config.toml
num_hidden_layers = 10
hidden_size = 160
n_experts = 32
experts_per_token = 8
d_expert = 32
d_shared_expert = 64
hidden_act = "geglu"
moe_layers = [0, 1, 2, 3, 4, 5, 6, 7, 8, 9]
router_score = "sigmoid"
normalize_top_k = true
routed_scale = 2.5
balance_loss = 0.00016
balance_bias = true
init_std_router = 0.00726
lr_router = 0.00171
vocab_size = 9529
norm = "rmsnorm"
norm_eps = 1e-06
tie_word_embeddings = true
optimizer = "cautious_adamw"
learning_rate = 0.00168
beta1 = 0.95
beta2 = 0.99
batch_tokens = 65536
max_seq_len = 512
train_tokens = 337200000
max_steps = 5146
dataset = "wikipedia_en"
Below are experts of layer 3 (counted from 0) of a mixture-of-experts language model. Rows are named router (the router's row for the expert) and show model dimensions 0-159. Each number is 128 + 24 x the weight over its row's rms, rounded and kept within 0 to 255. Numbers have three digits each.
After each expert's rows: "raises" lists some tokens whose logits its average output raises strongly, later layers aside. This comes from a sample of Wikipedia text that the model never trained on.

# expert 23
router:094128095122150136154131141117110133109127091151115110114163139104141153120115134103104113122092158147130150096120137145148134096138111086132100050078170152160085130110134112110142127124131074130086148132106112145157111180135151141125158110125110128090100150107086133122166110134097119177111151193136150143140095112084135145134124133138120112111121147100127161135135136117155139138094106166160140153133126135100157117149139119125185071132121124114126109082169122154114130107155124
raises: "ir", "is", "R", "in"

# expert 3
router:070135135113145142104145132117116112076138125141125106135147130155110131115110132123123096148079120131131152121143154116116122096125118104171123092064150142179107125138133109125179152127139077148098157130101120146152178135132160152117138104129090105099124128107111072084173090142106110144154148155112143114102127122108108147118099136133140103120166116136135167121117123135121121137122136144163140191128137125096155141164092109133141131072107130116077101116191136152092116139130136
raises: "w", "oc", "u", "im"

# expert 5
router:117093115146106098117114089112087126126151137145121153117087134068157108128112108147120128106124145155133101113099127095140102109171144082123111143135119171122128142084164092089140162106177089136083130099143139179112112119130158185112168114127114111136091173130108125166125113116138087182121159115154174156117133130125109147117154123161116151119134125132106122101128129143143127147099123121095147122138131177134148156181142097142149138120129082119156121132123151098148106131157109
raises: "es", "ese", "es."

# expert 25
router:145134091157121076150120121151146091077124133151162099137117131167178157141128066096127138148167106147116128100118105075154103132104111161139128120159124155149144131153159127095124124158158151147082102109112147121143123134141132186149137104125097117153143152119121127149117112116134102137105100119164163103118145133127104140127150122102110106133122112132132146110154101136121093134096119056127181121158145151140107138149125115134176164137127065137153124115109147096133164094148128
raises: " of", ",", "ed", "ing", "."

# expert 21
router:160161105127095101123103128138123101136133157137107113102147143134148147084113121132119113148142148111141148089145141157122078131121134079142125122120126139153140109119163155112147120152164118137109169075110093170088115123128108119110139146083101120109086122123127108146141106148091101136120149126121121132116139152079143147075119127101153129155115123111142172083138130118136105143159096148126197164133121137152129130152150091176187135158127082149147128148107114171147122151167081
raises: "–", "-", " and"

# expert 7
router:089162124153155116116113102147116081093137105090151123131168142134133137095090132091109123149127186100139137114148139140137156051095110118125092096108140112142114121140142126137184141151112112126116099095119099153149208169114159160140120143128129106090132136094076101107158122108155123146135129160142138151145103084143112126118113127141148100099178143063131163139147141109113144144112132136144165120127104134133145118113095143141128093119154116130144159128160127130111147131140131
raises: ",", ".", " of", "a", " in", "ing"

# expert 12
router:103122117156130076138075116131084115134179130149108088118117148164143060103122121149110112153107115130119127100170138094127135135077125103122098093120129143150107135118143091099137181107120132144143116091153112159149163158165167170137132156110111085124114126138097124111118137135099121123145092152142152103125152115145132107085168133110120111132121127103111116135169117125136117109076162107129145122188146166145133163132121126146120113105096101115153095104104154128083148123149108
raises: " |", "s", "i", ",", "in", " and"

# expert 15
router:131128119099111098126117177147126108113144129135098131169174104126148143099092111110114138139151136098190105090109151103115144089111131133125120144111167145148144090176175149105124114141180118165143137099119133119102112177110075126143127146137141114165115142106165109151119098108129108099103110135174079124102129137111167116138175114137142130126122121099112118137132139092138062090131146130068149151109134128123114119162111109134129137137108154102111104094089129096153130156144110
raises: " to", " through", "'s", "-based"

# expert 4
router:104146122128114050137091109129111102101131158108140107109156140118147127151093100126145121117141134112130140107179124087142104161113140096118136105110151157149127142118133102084123160173112109142115150151091136122176124118100162186122140142110173122120098148104100141170117127096149072132117155165119134128098136143111126149124176129143122095127137113116134151157126090163145084165079139146158154087189122168126121134135105111144132119100136102120131107134136157090132146116147144
raises: "ing", "arian", "es", "itation", "ery"

# expert 13
router:110128114152169122140124160130100124085160098180130093145158148075119125101084142117169111108107140119153132084128118131138101129115112087126113085082166154170116139135151123108135144122144127117108141152090118112171131147137174150104128093131102101096108154131082104132170122121117110147125124163144140122099114139100110143163121138144130115161142128102137136147114091150147118164133112139167148127137149117089164091132126108127198081112115111093079137114153133147101141101155128
raises: "if", "ig", "um", "s", "f", "w"